python train.py --num_hidden_layers=13 --hidden_size=192 --n_experts=8 --experts_per_token=1 --d_expert=320 --d_shared_expert=0 --hidden_act="swiglu" --moe_layers=[1, 2, 3, 4, 5, 6, 7, 8, 9, 10, 11, 12] --router_score="softmax" --normalize_top_k=false --routed_scale=1.0 --balance_loss=0.00322 --balance_bias=false --router_z_loss=0.0001 --init_std_router=0.00796 --lr_router=0.000713 --vocab_size=8192 --norm="rmsnorm" --norm_eps=1e-05 --tie_word_embeddings=false --optimizer="soap_variant" --learning_rate=0.00494 --batch_tokens=[32768, 65536, 131072, 262144] --max_seq_len=512 --train_tokens=455700000 --max_steps=4360 --dataset="wikipedia_en"
Below are experts of layer 8 (counted from 0) of a mixture-of-experts language model. Rows are named router (the router's row for the expert), gate (a neuron's input weights, with its number), up (a neuron's input weights, with its number) and show model dimensions 96-191. Each number is 500 + 40 x the weight over its row's rms, rounded and kept within 0 to 999. Numbers have three digits each.
Before each expert's rows: "comes after" lists some tokens at least twice as common just before its tokens as in all text. This comes from a sample of Wikipedia text that the model never trained on. Tokens count by the router's weight.

# expert 1
comes after: "\n", " |", ")", "3", "4", "5"
router:497491566493489480413403498475533443480416572517474508553555455442573489501537512480521540526533467432525512463495520472560521447486499494508452495524587545483488440493513451516522523493504456474545526553542570513463494489499530537537455530527502448489425510564512557513460586531519489538
gate5:456503552464507500498550462487539512456500501486535474519428549625525517516440555541488563502571500414520516462490479507529525491485462517497544471483467457472450511512523457567485493436481508516511485554495476454434562524509492512549507460469554515524443491500519479473446521504540469529
up5:475460537581577575429498569470502518585437530438497505531551474526530504504530415596528542507512507567515461530479477483481499554428471530532542492565569516561439532467564500534558562543510536521460460495512450564483518501514499462549523482514495501542475520486560518437542498532488549484
gate6:511502508519471469507509457518560410487453473491540541568531464540463425414567547528600495466619551531495503462433507483465514467517551485500496486519561442514518458506527479497519483526476573543537510538529505518528487453480472511493498507484465490493586453511452513550561521507531482514
up6:580587435487478519504521499499459525506409489513508531440491620546529477463507500501514480546398491506414533545504516540460526572506526427571494506470512541504457448514501578512545536567481527544565482468538505516566470435485444509526476589442466501458496452482457507537585486538488482446
gate7:492515514590468515491428501485505496474513560505537496500572526500505511562448490531569527462497513546547547550573400461477451517537502541575486484515528407501540501477412540515508533528482463492509470518560535560512528534430490520504547406481444460542469520479520437575520516491484436505
up7:522449456602513543546511523525456488547486448433498452522476483551521455434586507526539524437547497508533496416504558466543488494484453495515455510509508541479476531507545552438473517530557520462462517468516556502460490549447507463513548519497470446459507462474482529435572483524503438545
gate8:517531530458550436508531460473413527505429487484440460543516458527589448510483396603475520535470541531544460491563489530472502478583530416506475519481482460490513466465481532464495456542470503485596472494523475483517519515450541480567501471504528496542483497493524532521470508560546432480
up8:503416488563495575425499544457521485533529506562581515461442506475464537515509553393557491466551479435481560585435484465512483514492517539513554428481589529526547483538492498533480561518459521468446521496501510449451500482545464545476464498451516492445483526549507497466481461456491557497
gate9:496453512500377449455503444410491484455485549534549499461546421525539522534406525504469591492441452498523528477536501563515522511471545555538538468556539545432517523442518482516515482525547476524476425487497483532514489527572486531515437421523469533495533497549586439515464502509485466450
up9:519488477441477451481535405584442522453492537518487534480529508523456493543518527435518554543509506495549453514453466446508509511490478573482506531548495484501513463467525517529478436434464555525409508590519531444472469442497544516555552514533549486529466489520488493463451458488425566499
gate10:453517512482450521498553481505488498471536520437439562480477558464452520549550463490491452533511471509554605499553484558610609531519470580549469494459460537481503555467514488468467506487444556404482482487516460473548493414494495524509479455473587428484524474526432476551454470581549521491
up10:535608517482504465526527617469532517507501555478408571468529485412527554535564503435480501535555488456570566490487488512513527520486504526523554544510478493478534540479457562463507476514467558451488488441497481495458464385480523471464559535451555518462524527452478534494467500559622537521
gate11:455493511583551503493490491571467448516460518540493559503470408466475490405518494543520457421545511493502536508512481526460545461495436507517470526474445505420473508488517509613520573415607457534471467512538535558511488545503451528493499548503450482519504520489423531481476493520486459547
up11:452522523522503517579522440513528471501392503599496525497524435518459569547467532549434528401562534499529449515517439527450500443467516527429441498502444529520468472550491511480514530483492556539445505514534457558547537541486512494472535511482519492507482433530522458479485490597487497548
gate12:511540494506565558496477463529442401531481512498509486480509530516540471475593453567516535540562574503472555456437507584558476502520549526550536486563504491530444487452494533474477468459558484449475499549519510477565484529549564558445493479456562474582562476540480502535492511503483481501
up12:524523479457461466514462506550503467539526490466529500513512462493544508502493508515471443547521509587477480537575463510458480473463520441444459564536535495508440524509500490580537561561506532633510509396491482476478536486463453554457452496490448429480494573487512515514467480559498506501
gate13:502504496485520471460531528550448518503442520546482494500593505457560487446541481530536467516506518495479557446494545510495565500438475543456546497480485472466470536495486414540476530545510475554602470532512506448410548458471552532445504446491459474551575493441518521447493599516495530454
up13:501484521498470482504519559505484504542477537528458516540488487477542487477492511483529508519443440533454558529480511501478490495445518504483507475472444489530438560573487468514464502497580532528569484476500518475482489459515523571516514469523466503473553479474443482469507601534451500478
gate14:491460541496484517484438595564609576525477511458492489516516515520565487492545510522468494569492542431501522540487530497455525558539499459486484555501554511518483496573496510496434508471478537502491461442550514512434482505529454432496497537503457510476422537372542417525466514507472492447
up14:476451407517546522441585589480488466456579485500551505517507578472509556568513484464510498504506506443538541501464513615449480474534522499522445485484522495519488528579472483477481497542475506482540553502449462500583522478543559495508442474455549511543567454509445506551514500426537470490
gate15:498509498485495447439525402529529465466489547520446427489476481465557539456491505436476520529481548463579563493439576516493519434445505504468500546494508517500512554462537438494555471465483456522524505553537489522469497570467506436395499487425521448555466511513565486510517466490519504455
up15:522474512466472505500517588449512497556466484500518558506495491492490467491490476429498500484494515503474475575461450406476499526553499411552409510481495502440508480479434500515509496500450634445543537501528468531497500478466479597532491529565503447478433477568421459524438482531509495480
gate16:490458437529549449551496491543478433521483522432528500518538468501473488510454489477464457559427469490518423473508424535529465427454557511498461526554504528488467487561555538485509524464481430496498519510456508564536567482469589523518493474413477425480455462537586463512477439464513514516
up16:519503419480576448500454523541547480463495457398483493518505520477522500528552486466500546537507455479446508411543519510449471544448525494471482464513524499507523556497543527457508491485480494413442517497500578524466512487425579463468501487457497404555471550525544456478444513502478485477
gate17:510503476561452571541449539459550507550512521509555510526470483492482557425463451499491521537464514522475503527541476488580504474534487449460421462527555412470509510508561483441514521541449410478498529500534511496488468458506496458562495448564531532485533478530499491506532545494574408533
up17:464480466486519551488468555455544511544501489526528529580557513430455462508408515551516458434471511479532512558521438468541513500491525477547535546508519528474507454487519533478488539514572460475518546530505523508409532449463485514565490483569524504559541449536483492460490453499532471504
gate18:473578531534491490500488439445529454501451526580404532530496463543470503483562533530397545458556491514459488479458554483546466426518567536579500491542526498550518468480629498448485507495530471501521499495497603513532465491549471513522575453472406510529454501522467494540452471515501538524
up18:493477556470500511496436475489415569507502458565522519445480480438470524477532542500512566474458475559493543457502481428492446461482441476534494546496538525507505451602427504516468531562518433576492503513510521517442478529556503529473487401494536491549401518467480545455503507545468482497
gate19:468503495462487549512527501500491438477470529483534446570543478469480535544432490526575485500467543560473461380504521491474474520538463444521567532496535505483523420519585482490529530583514456490495562437504500515483441526502497462537479481460479491514517491524407539545476598496436413517
up19:439502481580529495501548495519455473513451456512558385536519434442530507524462530503500534457493477501522459476487503432510410491587472421452545516464503523491436485529537447435520513502519442533488567497504551518505448561511506495557491433455551453542512499573385550533524511518467492500
gate20:539547487503450511473450489464445493563502525537440480508516533470499499452483507537522473573535509403482547523474502472475558476434581473513438505519520584475446485457470475507558523479577514454480453504520504501465528545472480483582472577442535522472442469517523526408495468596453489497
up20:551513473479486605449483557509466485548457502475505416511554448515558502488516495452481483469456493456525428470417522490482423473470549492452506453445478512510490472532538484414517524531469411556515540563558495472546539464447512457470529519530516463526523531535490478523470481482489518495
gate21:493567502493511440569473489446570463489524491442458481466516517557486560539480516453450448570492565478470528456495526524509486457494523420499480526503508433514523537537457518441601539513503551545542548440499528455508495486518533490484502479514513431511522492531480544472523524447528424438
up21:478593462453483518478431463505555435477510488431521555490492504470544471492503494442463514501460513495544511504493501556572467473464543500460557484536522473473493438520595628495517534478488489528507498538515525422500552547430493494481523513530497418523560496581514566510545533476539433441
gate22:534578556463487470422578505501468493532510502492541538484487539541624528488464530545463493455529537485522542527540541499444516470503467438499420517495499470517555484487512547512429420466529496451580451460468522515447608457526531527503530457511533470568474506434510510607445439556506436530
up22:528417525548471524589466498539487471491546520525457543566512490489446524459551536453509487561444491526426483477492436532501503528522480567526549531529460559542395569494520494536555505458439461536461559508507472461506442511462450515492544556490476456449469441525509460483491462483544546496
gate23:549512501561499441514427524415435548545546456524506477556473508474589462420525444488529447534567512518491367513480435542477470509526475477504508530563521489460520516580472572517485564475442513484548503511490434425549512438511547501529516439518451491448482484506504514442498505534531534483
up23:576526506571536530487505533461456453554483566432460474530516499480546521458581505537549466533504512547487418421500467579526509443514485454454532494544523507468476454545521595526461555456475501496509521530538565473517565482532472493467578462502520507481492452554540512498478547506525545517
gate24:483459587490503505504498433457511490515541517525540532462558416455554584468448482567441542487514522473421490512541512504531532523530469536523563491503502472491480445460523500525553510378457445424534540500554617484595477581530532534484538482509502462458466552516514590494545518459536453420
up24:483482427442489523506545498527498501477498470531525500461427425514556521602469490455460473501530492482490537516529402500569488566547552482494506551479554457466564525470573499518501480532461484503581551510515557467593510528441478519511477533519566509457407472501596509461524547433511448473
gate25:573512566440521443541507494477481533448511467513484457495527502478466532469615515495540444502508564536473504466591492480461495554525421431474473540509485522526434524468424509361436530492471542469502435442461557469487531430509488481471493517458534512495441510483501505507536428460499494558
up25:505485459569461567526501521573471460492560517461494471517503500466490528535451531584560515565481501532518547466422536416547551504496517485455504548479504505475468567521563571431453429558503439490511482566457452550524459483502507508474576540497455416496557429549472575472538468479538420475
gate26:445511487508473563499456491500543481534512530596462518485522524549491507546617468486495491543486552530550474461499559484547476508473539584481554497494535507523453543556527504498507492519498511510525515479550472556489421474492475498455432547456386433572475467490564464518395474514458424518
up26:398485524486514543529509459554572568503489488586492519473442473558437541563571466525499456498428475531523488464517522541524573546456516534528544464475505471531532489503537465538467510465481505550464533468580512485600433444532502479513443519480450462527473472465489480585463498445467471524

# expert 2
comes after: " the", " a", " The", "'", " A", " \""
router:555506470548489483465526532497424514539489608561395552459547481498487477507475493475567544506467557443541484547472484483480535573479500529523463465444495525538518492430523486505421525591543523494519431517508537473429432490455586460538461512573545444469445522475544485508434494550527502480
gate5:475509485506489535492484553460534483563425519631504568492508523507454545493566465458561496440508513446522532522506575490479518498406581461515436450499593504496503494529509510487524462584559514542529474497538565504514441498472575497502490500481540524552455445498489531515505540533531456573
up5:503511434521498515462510419462520590448562497446466478466458498371529458465530543412492568510485510522508521508503497438532518541479443484484492482455504481508432470455602468498505577436506482448476481532452510490501502497501433460485444601484460445475563491546542482422476519564479585486
gate6:554517551484436483487467481467528520474452509554441513584474437512589467444536454474549504391497471423501493535513478507510509636449505503433491482511555512436537493422470482543493503553497483466447574540530517537615459540527505493533491578483526462483505490488515434464482468480490471502
up6:431489461544571457525522490479566505483534442449483473476556555440462497527461489528532504503531558519433532498524458412481486524514458557525533499420459503458445546460428514520465538549529511561538528473555545567509508479445511528482495435491456449536514501474495474491525429497457498505
gate7:467537549482421494573445459487522490491546529536545446460525510462527496496483508477518563507475419490518509539573500472530477534515517509524492558520488506463469545447522577521470503495529438476489487531510454538470463455390529551466559438481518535495550457458456577503473474475543555479
up7:499471491522495554473442508460403463445487489555521476499480553423481486568517561494475457481537533472524512478514447550459554578512549483459465511532572479450523437475507525474480557431521502545454585560487483467448486507479399441465450544526489498483591490550395434490492545504436469487
gate8:395500468498532463494473435506549530476460521420465496518429453486567533542468473497519540494458556518506468471476481551426453540564460547557534559482469442474503580477452498468491453492549478496493548460449489473528446526543472483466495507488490474487506510504543495542483536539455528512
up8:455420573415586454519446518487476557456470419492500478490426537441549501466511484535516456539545518509509541546458558524552482546519484502542504506532445479467476497594527486491549548532546474424466457542452535528527482511466527479482529423544567527451500521463459479520479528509564535513
gate9:518473450577475491462479500551453539536500544519515572486470513552459479470477530464577530482468523509547449488484466498443518535558516468575436513538501550546530488448495503533469467470513502490521469457605522402500494494459501520482579449504483501560437467519498507505494508511486463457
up9:485468541462421468520493512518468509494516424496556499611491573476519516594506582500494488443519498483555510488533504500533500453442529474488505424499484548474495469529506494557538462469492496490493533466545498527469560490512400468544486531523554539549460521472480468526464528480522541523
gate10:521487502561500518530522508508434503554531573526501511498484556536515417498512423466488527530517552470452555499588526512567425483519455495552474414558450471491513572527480459500492493428530544504537518459514503481432487444469444466440539528523487486451456492519517527541524444520529494441
up10:522386476514512470492450483499497561480546490530553445470530518449490527543513452464513521441525587452514524496535497529506502514625524493502538517544550585496462477490476573474478502498462480449442503494544484459523513523382423508473591586544481537506489491492543474478549516488497478445
gate11:447497460473537474483500487505502535506520419516515526478511443508506503532431472469476469453445562477472517491455548470459515610581525523516458473467511551487484572507432509569416488518553483459517525557509473465472488472478526535430483550483519559509514550543499515426447509501520536540
up11:401500491451461530437483478537533522497479483503555480473581476490388536436464452551420494526456554560427542449503480445499570552575494545487435488440482489485538510493473434552520529516480464562532498465463465479542549488434481527518441533468479525518465479450504522516496465514531462513
gate12:442523383478420510478499474502421520471524491521525480521567550446456493483441518431549473582457485507569579515443485497508504499530500510458459460552575419546539458505474518490541545525505426431470483497570526507485428558513499503495498489512524458524447486499546497475468535546517552445
up12:526542452452473480522514514539491445483508587456500504465504491435512493402470486516468465457435455514566533487430555546464494474510514486540447555598481528505545469489399466523520567445470521484470510552484458472467452545454518530512443521429559555501533515478535513461568508528597459509
gate13:519466545477526508468494535527515494536466563499448442437484499525465526583554404432455397473509528476517531504451523509538551458485472458509467513434540478515439484462471520588437518458484478491477520449561582505480507463519450516497474498548538526468480468471508473408421485449469501406
up13:504493513447595482524502485548537461462516498534552509405492472545521504538481520436568516510495531528443455550494454544502539426503447443517546457451419493513570500530571480428451489459444454551552498461510501571505471525506505504486466474463495470523524536552541519517576510494438557526
gate14:477473501486535492515414472559572471544485589506630501494480542511490502524481483486509496510495518498556530524556447464462519462471519459464487523503530468443520521462494499487509530560553516479509557509497510508486469428480450471521576466501441492493540515488455432525496438542528540486
up14:490459507384468393537498408488423479485552503486529520541486505527442504503520525487509522460466535469488519459534479550502463578497505539458521519508485483534485516523484555510525481518524448519487442556511521576555505442534487473494477424419497461484553474499537444476474476444564496523
gate15:536493546576496485450468531503490507488547545576453481476472500476546476484524533547480525475488454480469528567476478501489534538446507526469508522531548474488432465542475498473400601499490522493484529476530539521432376531473547459551561448489496495492540519541506527554449529496507550483
up15:509524475555492463512494488467477487568486492497517503506548459403562491456559534452507568550478434505493463464482567498499538461486503483529503500475452526485490531469441525476405520406449573543469470465551461511487548521452564455459416527490521473491569498498458463457496525545492480550
gate16:529512486457503521469550516523467568511488454425485534499461553515516516465555500452499539525503589529520554567483523506481433585438500474548406528523496467509494519562489483533491539506523497504541525485447532530494499550514481555504437524506455460515565505528482444496445491442472467503
up16:494535556528509547495561474504435480506574513517473453468500521397440538548573523556520474528459485425501426579479532511530486521472478418523521543455524463523489490519557518574519499493510512591497477525484525449429461454509498530499513536521437466474461471498436445518508482523522517544
gate17:516521500391479522583538451560496513506437542500398536455541436466470570536488484526510492562454471422461494460477538503493454547515547506462510467443464449537533469467502523521505486592468493501520477453493476494462520480433534526507504474452450450529491584533409498554463463517570551457
up17:505430512593469492483482522450505459438516502493583489467481479493495478440481505452547514578464501545519575538570462497453517407491465580513513534560554551498454545448447449508501572492479498504435503527524511500508519533503503514562521467523498514495444471514517555397510485527468439512
gate18:573524525491482504513496484524506525472493509501471475478508530498536527472442562491497514534455446473473438525524510524490503551522470563501543419517510520531484524550461505522555443495502465486476545520409486503506505463409501422571489488493538491497442502471497497511469488498494426460
up18:499567481544526548488546528511438530495478553504463471352472495478521509477569500492449501456499433480495543529583379512417430479509446444512479501521490530530524408476434539520563433558492481506466471520601528526529457431464487534583489456418458519498448503506466411501508522463502460490
gate19:497496516451539400519532536497453449478470568509491509466581424546441462501553470462525578485525471491526490523508544481571500432500479448503513525437512577522551544403499504468524480520449465464458516485471508471519533574429535531496469503534482402486469423541505511550486485408431507516
up19:611543489513453445537569451489470475509461438537546483512503499510531518562505463592499513477519500423428572443525484500511514490440527501550521456583556492547474551529443522516501504509487483509448493422452494540560591454477536505494577463512485494558502504483497464533492505468501425469
gate20:453461528540497535484548481489439467547549500491492529478528466548487464520511505491524543492488485364496479471456500488501543541525515497604526509478506400507437609459442500515502570503490530509446533566473505507494489503520493451537502513439443485525480487529436496496509424482481460484
up20:550468470463509457453538512467521511458442485566581523483402585485532563471469498449465488491520522543499540510495460449507472534438518522552503516495604497458502526522464440453419532507514479487527551492472517507460499534463472464498565536517478476483457522499460510505514501484503563539
gate21:455544559475500553525510467490458502549530492520521534447474510403476517478436504533514567493457436558510571526477508517528554457466472499515462514422498510502515486380536589499505497420503521475520411513516460526454530487490512434503476481581536428437479397466469465518545457553530487488
up21:492555458492495563542471462519461552530545502490584564458509449491542493543451523538478516474440453493457511450443525486543532510535460478456503470471498482553497563498495494513516473443441456449507445467472521455483447472531448496491497532587453451488483470480490468532484529499448538504
gate22:468557505478469523459467604481485496526395512510515528456524423470497510486496527471512493558475488510455516482501539487580523528545469488483506492433492428514481483476513562533471546565496493524535481508494423538555508488472405509531396472521501511499485487563523489435509494497522522452
up22:590477488520563498486489524552483487480553449473489500495495541513459469548484427524519463561552457530534548471510471414443508510494518439545512559473574485517448512534485484520530521440562530491509554477584497561537464578464482437441476439443499562547460495503499530572485465520403453492
gate23:496475392529449499510501512507474463519527435495508560435508528489528475423477456479398575496515518517533513528534467505508452559442514563525457481486496521498554467509551470544504453582526494474520491564568524415522442490449532487452438471516472614448557454457511475562488547563478479446
up23:519476538529537477504478536526456605439521480546503468552574429556451426452496500506481428492468534456519483464431492489542508547500462512479527468475530445493495548506430527501528441618452486492476431520523512516513428544433473551503489450467530513454484512502542499478500464417508493482
gate24:475508483478554430542556454481465426543458515491574485479569491482501559543409492509481525451528507500552570449538467480511501525503497459532553493472527504570606601498515458486455496490497442526468422523500493457550558469471549555454525534503520539598496473519475509489443495433522438515
up24:499543556501523549505509436522572556517491516501522539527500552507429524445520542516498566458464584463461548473533554492494527468468468463534500468448519509576497519491528461481515463531521428467495529533531466492543412457600452568520493536511528447537469575502536520491527502563456549571
gate25:529453556480499502482501520551501453544531555506479523460461522523484487528466521509601545566513462465519546544436515464447541409460535485479505463448567536568475519535469493511477511489580440537532516504499552545456491570510516513543583467542499446499525435540560471508566528506548547499
up25:492498527531525477496495494476487403495495499516570418505540492461524497568555520530535513505547524480501503536458503521546506423518523457422498488509486499555545518534498492566523443554463459471486434528516554481512468456501492545518467458478439508504577424482498421517463462570527515476
gate26:506471472533399485478471505556475551448456466482479464417554508460490472513501495504481500479459411612537428445528484525513496541485540547507459502449502441485529521536438407486479458569464540461464549515510564459384544466476524529480540522563541464478475460435542538498462581517477507505
up26:520508469472580491503549540526424527467541430510463494514458462458519513540514483458470454510509449519532476508480510518506538551510535516458478542564596537466516510512466536431501597564508581531475440449498430517480479542492491579442583524519495454503488493527508473526560461499497499436

# expert 0
comes after: " ", "1", "2", "0", "9", "–"
router:555423499492480528523466515526408491457517447486543546558469539421469479505547456521524545479487461478466529581544493501531516474484510507500542401483521493495502454524497463461432531533544408465462500489528513550470465500492514481510467500501404458483488566457575449503485542483552425493
gate5:501561521436455471453469549599494505492517561434530536451596502476522503470489538530554522474535543488537446475463473518511467497467446417504488567599559446485451453500467558528529450562428511483477493532476548514516470510515581526479492578541506418570510556488510467533469468477540540467
up5:442460505441456482515486435456476499507477463448485593526453553489522473543525551546516476458493466526498469448404484468509517443522515499443498552626489518494556462528516540483525495488448562431451436474556509472528527554461474514479468556538550560539503526444473499449502468477514608474
gate6:513528479468506490562418446510567524497441494481591512535525550540479503511524521579536523512507558486535514520517575513573517497519528482427550448495453518424581549508456407468546537439456529494469501465513490448423533451494480481569530544495517507550519524508481492500521495486532473511
up6:485438469480571510513522462474467435569525507509429554526445435487496552530512487502527479537500454506476450500520428478434481580498478476515504500469558467551500536465559605572434480571528507518471512522538525540498480516520495560461471500521515541538510507521445569481422473500440516525
gate7:505482478552479530513506518487496471495505436490445461457506411483512486459518520515468521455588504462437529428497497492553493456507502515519535482474448500523477475504468609492449450532547472462479521505503508545572477527404498521476523555526482539503513559503462511445467478569533553433
up7:553527438459519504548487504480505493496526545500514536415516529532485523507509570489539460508412478543496490493522469551453459504493428490490532544517511468402502476557482469512525525451491487576518533526533550502518503510588538505487512522525509498408550472498470492542544432516546499505
gate8:432452555511535507495563499503521545356507439452534462552522447505470552497561564473498576526481458509513499505526431494462523473548546469528445532508524549537444494523537561515425465474545437496531465492492480487497472494526531530477508458390475524485504463494528436544455514479500498470
up8:540407489521579476491532563435507545470472434499472449521505437473481437505541525431466468580553532547470498531485512457452495496484526503519540499393487519465497513558510514466597564552473471564498570555512420416500471441506474478472541504553468541509492478519490422461457539530512480468
gate9:452453548499430566559478456545437413520465448482446529505564463530499528546522563506514478445531452534523523479521466458490516533557553449458515499546537476450469433508459460545470508409501590440475462506465530503524433474496531458606517471505501496551493499461525409447444525500616538481
up9:465533530482526369514484545494511537444534526566511510505469549442521477493509463484452491573502536510534501570452511585525575483441454545474537468514444489510542486523456516537524512551507444518462518488519517463430578506439503447431421472553525504465529499581477511498457455573437467518
gate10:500532471442499530509502491459504566516491496546565550491480483467462529473506517470588464511497564546428577458560555529466497538506503479538481529481628548527474508455492496433561454509536513465493550491561495491503552512555481466451520501465522464512443550520538464513513442497452474520
up10:510573501523466452491502513526553492598510520546462490525490450525548506456466548524523510469508477458449446565533512502540490474530549529511468439585504527483533477483505542525451565449485583493517474442505453528531533527465574526455449411484524526452489556544468441500513537436474525520
gate11:473492518484546486489569456546544448483516491518510625599508451551459462532514508564499524465560527566530518459467553541510449488520452489468529495513509481519501523486484567522505550518509482501513507565521602613558505486498528545519474495454479380472508520481582436486513556479436452533
up11:589511497514416531538568492578465527516568543487500563538541431529522537538482491533427439471494421505511519493441473565555479471525425498541509456544533399491480448515471525552497522508562506532483442512473539567510561529461520569535510462528567495498530570548483543465513522471526531520
gate12:603564543476443475498495507440446511517548485514483490493474530485487430444521461553529564503496510479468489546483457433535534464522497448471482562503488466516429504534503517493400487452554570435466471512566491398517468504518469465568525540516510445479516542541543504521576486531528490481
up12:523467563467422503521466444534513484572488509500529571476493474448526576425547470490531470602507514477500551474527513530465489515430539576551558502482585458489453534548468513486474516573481469536520495446508511539536474480519558519439480558498545499542506507415446507522457507458484513428
gate13:539553549431488489441507417502535522492509483475504530492531528488449545543449404506505462526547639512501515490426516482465496496476536446493496479484529513524481517473526510499514505483481473457504461436471488446496537479475494467492598450457473530468459510456523502453389542455541519540
up13:554471507545447536625511510451511522477508496529544479486524498476554513520585578481479465453521424492523475520523462538496469564483478525500490512490511484479521502528497463461512510503528542493505551539529458536503466473530494559462414565578491515554448517547507502483584439539473500493
gate14:544457488541505522540449483518504522482490566529546459438466520446482474533524445500500435486470571471425524450539543537481466521468547515474524443467549504541490480523468573509553455512522487545538489520547540484428492477466523426496469500517431533506574574452399423481515474406537561493
up14:499544516496458490425525481456526467573591470541442505507442505495562499469493439503478450487540531451533546550471562419481420463577475548527549587468521460533442557508529462489503534457514519493478495486506514550495577520514526513475515575511540378505524468540552547545515425416528537452
gate15:527480502506485499432546487469507516486481500485496536514472452497487473493447522512505535485579499506454513504506499432545487413605436463526522457480467494535560590463467514546541598488509553517411586495526447542518548526575550440542483448463477495486486412495531531516457491552497523482
up15:521526455434508563527504462458548538513550506475527492562455493490513533476500505530511508464535477515392474485546520538515546486493526504527489518511516493501514534467487520423581474522510483472500516510526556534584543502543485450436531504448513483510479446575522534465479555470549449536
gate16:548579508442564467462497520589485466461541465535464538469483496513451475513478502488507535552498517532492520438451551447501533553559481519561516521524489461451501550548459501568508432496440456476524400470504496496542503507440481484458548498474474552565565541505476516536476511549501466535
up16:468513524543483513441488605469521479531496461483532533497536460513527498430582540494469467445544466534499521448506499520557523481568497516534550499460483420462537435426555498489461441558496505533512547471538496476454521460500464475563590456583526505478418446524549578514492431472506474437
gate17:512494442440503496503492549530524570456526373497499447544445453482499539541447521561486479488444460504473428601480435482480518515488553491517510473512532543539536498524475449396477479501454443473585511399461442441504485531504493528495445415505497548506551460504546494530475515536526414534
up17:491455497523521432505475504488535535517590544435534567432489550547492504456484448431464477496535537534506514529494527548606401491481461499475522501512458521557527535541467505464520540506503536470451470598472558530552468535536535457471453453549585479437503559435483518502521466436415488536
gate18:456478489541520564553509488562491585528536538486510453527487448563545492557475467529548481468490514510514502423503570459560520517486564440526496531518514455490512485531469516513543432466477494467547459536523539547456490558595480508440543501517529490498481612536498463537553522489452465483
up18:489495553490543474489414530441500475451500437500449529489444539486508443458502513443446515471480526522483477541483469519409498524472439510441523541485467485491552533531527435453477478485514451548524542474525451464534504437438452518505505591601463545488564511440498486528508480552469479554
gate19:449520449500515507587429512488565488514472471443470504552482502527494470453471465492538536550430507425501468493508468489465490513582553532472478500565543507623432477550476562533455464523439460492444463487528460476561495473467548448555423508479436494524566521566520439522460513563507410492
up19:494522577524559525515503473511515519487458555485539456525464552504518527492601577519474555399607502539519487510481442520497491534449422526484500450515436487466498421543470479493542542467599527512564505514477483521540563492591448569491516501507451527500493507482476526504457449449495508544
gate20:424498410480548514551441567486488549450556430473491527507502493522443517555476557472491512517529515484546391488487486479504558487542487517478463518535461459453470492454533500497525541487539518434426523481501501443475541525448528483457528490460476537536540478549469398486461522498472534505
up20:422488493475509418463531476540464440536484518496510519487486498502473466516510469606579528579519454539484490566489504544442550542532575436487501508538518488495481493580469537491424469525479536523504469410522462505486546515478461540450513488481470514454526517447502514477498415491506464529
gate21:491544548496489464482486533474531525530526513541524512558500510535470491469488471499495527504509507437532506530502455488500456504435540500508385508510485555458491487429490475545454514538533558495536469538485523565515456455523555515481561502463512519473511524487447468484485503587517427539
up21:536480511456455400483490485473526452559557491502484507489502523452456435502393520504429500518478458517480524526473537400481507465572485442511522485428436458524441524487491467471521482562483461469420504531458475428526487524486522522480479460486481499542475528557549450473520479526479529491
gate22:508541469420526477493509562403539519537456551539516472432527535466511472536479507488495487512491533509539546487435563491549510479475555498531578516551475481441569497519474543479599504452512454493508520559490434521482439494536504579598508472490521530518507421507578488553506460484559582534
up22:474438491526436551497459484496432449467438471518503538537582476499544467468549398501507520463495542519525526485457460497442488540505490500522503553490534549574487463495501483537480448519519616511528523434506472413526508402520510419459502432490510533465506512461457479493523563469578521492
gate23:526549529434455537427540479528574502509551501545493526488425438511559518500533497500524487545468489487450472476499507478496549488473508469474429554481485501493490551504472443532501508586482480530433477555483472523507522474436469536518514490531489451490549498409445435500502534406530424470
up23:528516438480506474483545517540553536464508475561562464543498486525519483585476487419529531512532504503425434489484484473424471523428479559466500551461536529564527539461415493519544505507471549558483566498532466540575505488428485544498438495535540517487470559495435443456505494519501472483
gate24:487518479564536421543440479447470410592570462456474490591497506527511491477492512469512496509422537463413474475523478538461468526526399533527515488521441397493476541532483479500432361535489504402545386478461534534492517492533493428503509481537499498503505515481488515425486476546520494471
up24:498502578501476490564472565472447444478561541430455505551492511451498469474437537538516449493501498472469535540546538532537473502504470437552538510506507392547498444548495579501489438580476482461557465562488524514500487567492512506525524500468557447484515519543481541536442477559567604470
gate25:517453435518504475478526509549539516501458493496451542541477483520516472530481575480535475526466530523413554531636498490546499465499442497530558520480486566458535468425407485574448512523530516477531476414439549546553483534546532518482376511480477505499508501456525467526477523507513554472
up25:502513530515511494525549539458529498489470567446453464415504518470561528550469519532488455543546529521478501425487594557486510516479513514496504470478448604501498463476481501508469467495538490517514508470440485514537487459526529503454466510608525506536468535421501473571480473518487514451
gate26:549488470498501537527485528546444570467434495504519501544428513485530394550614441471476547475444457446524488515519485540499516554412535528484495518547518551543446527466548492533509564483584448526462453504446492452477484521586538561492418501483503450484473448563527496467550475542459463498
up26:520603541489525498493481552495427503470498477487468533536433568533502481458479502388515452467455511470517488558453587426489471525534502534522425487506520486495504443514538497530514458486534434515481533563500485507523509480495495456459509482510493515500514409517528605516496456509451442509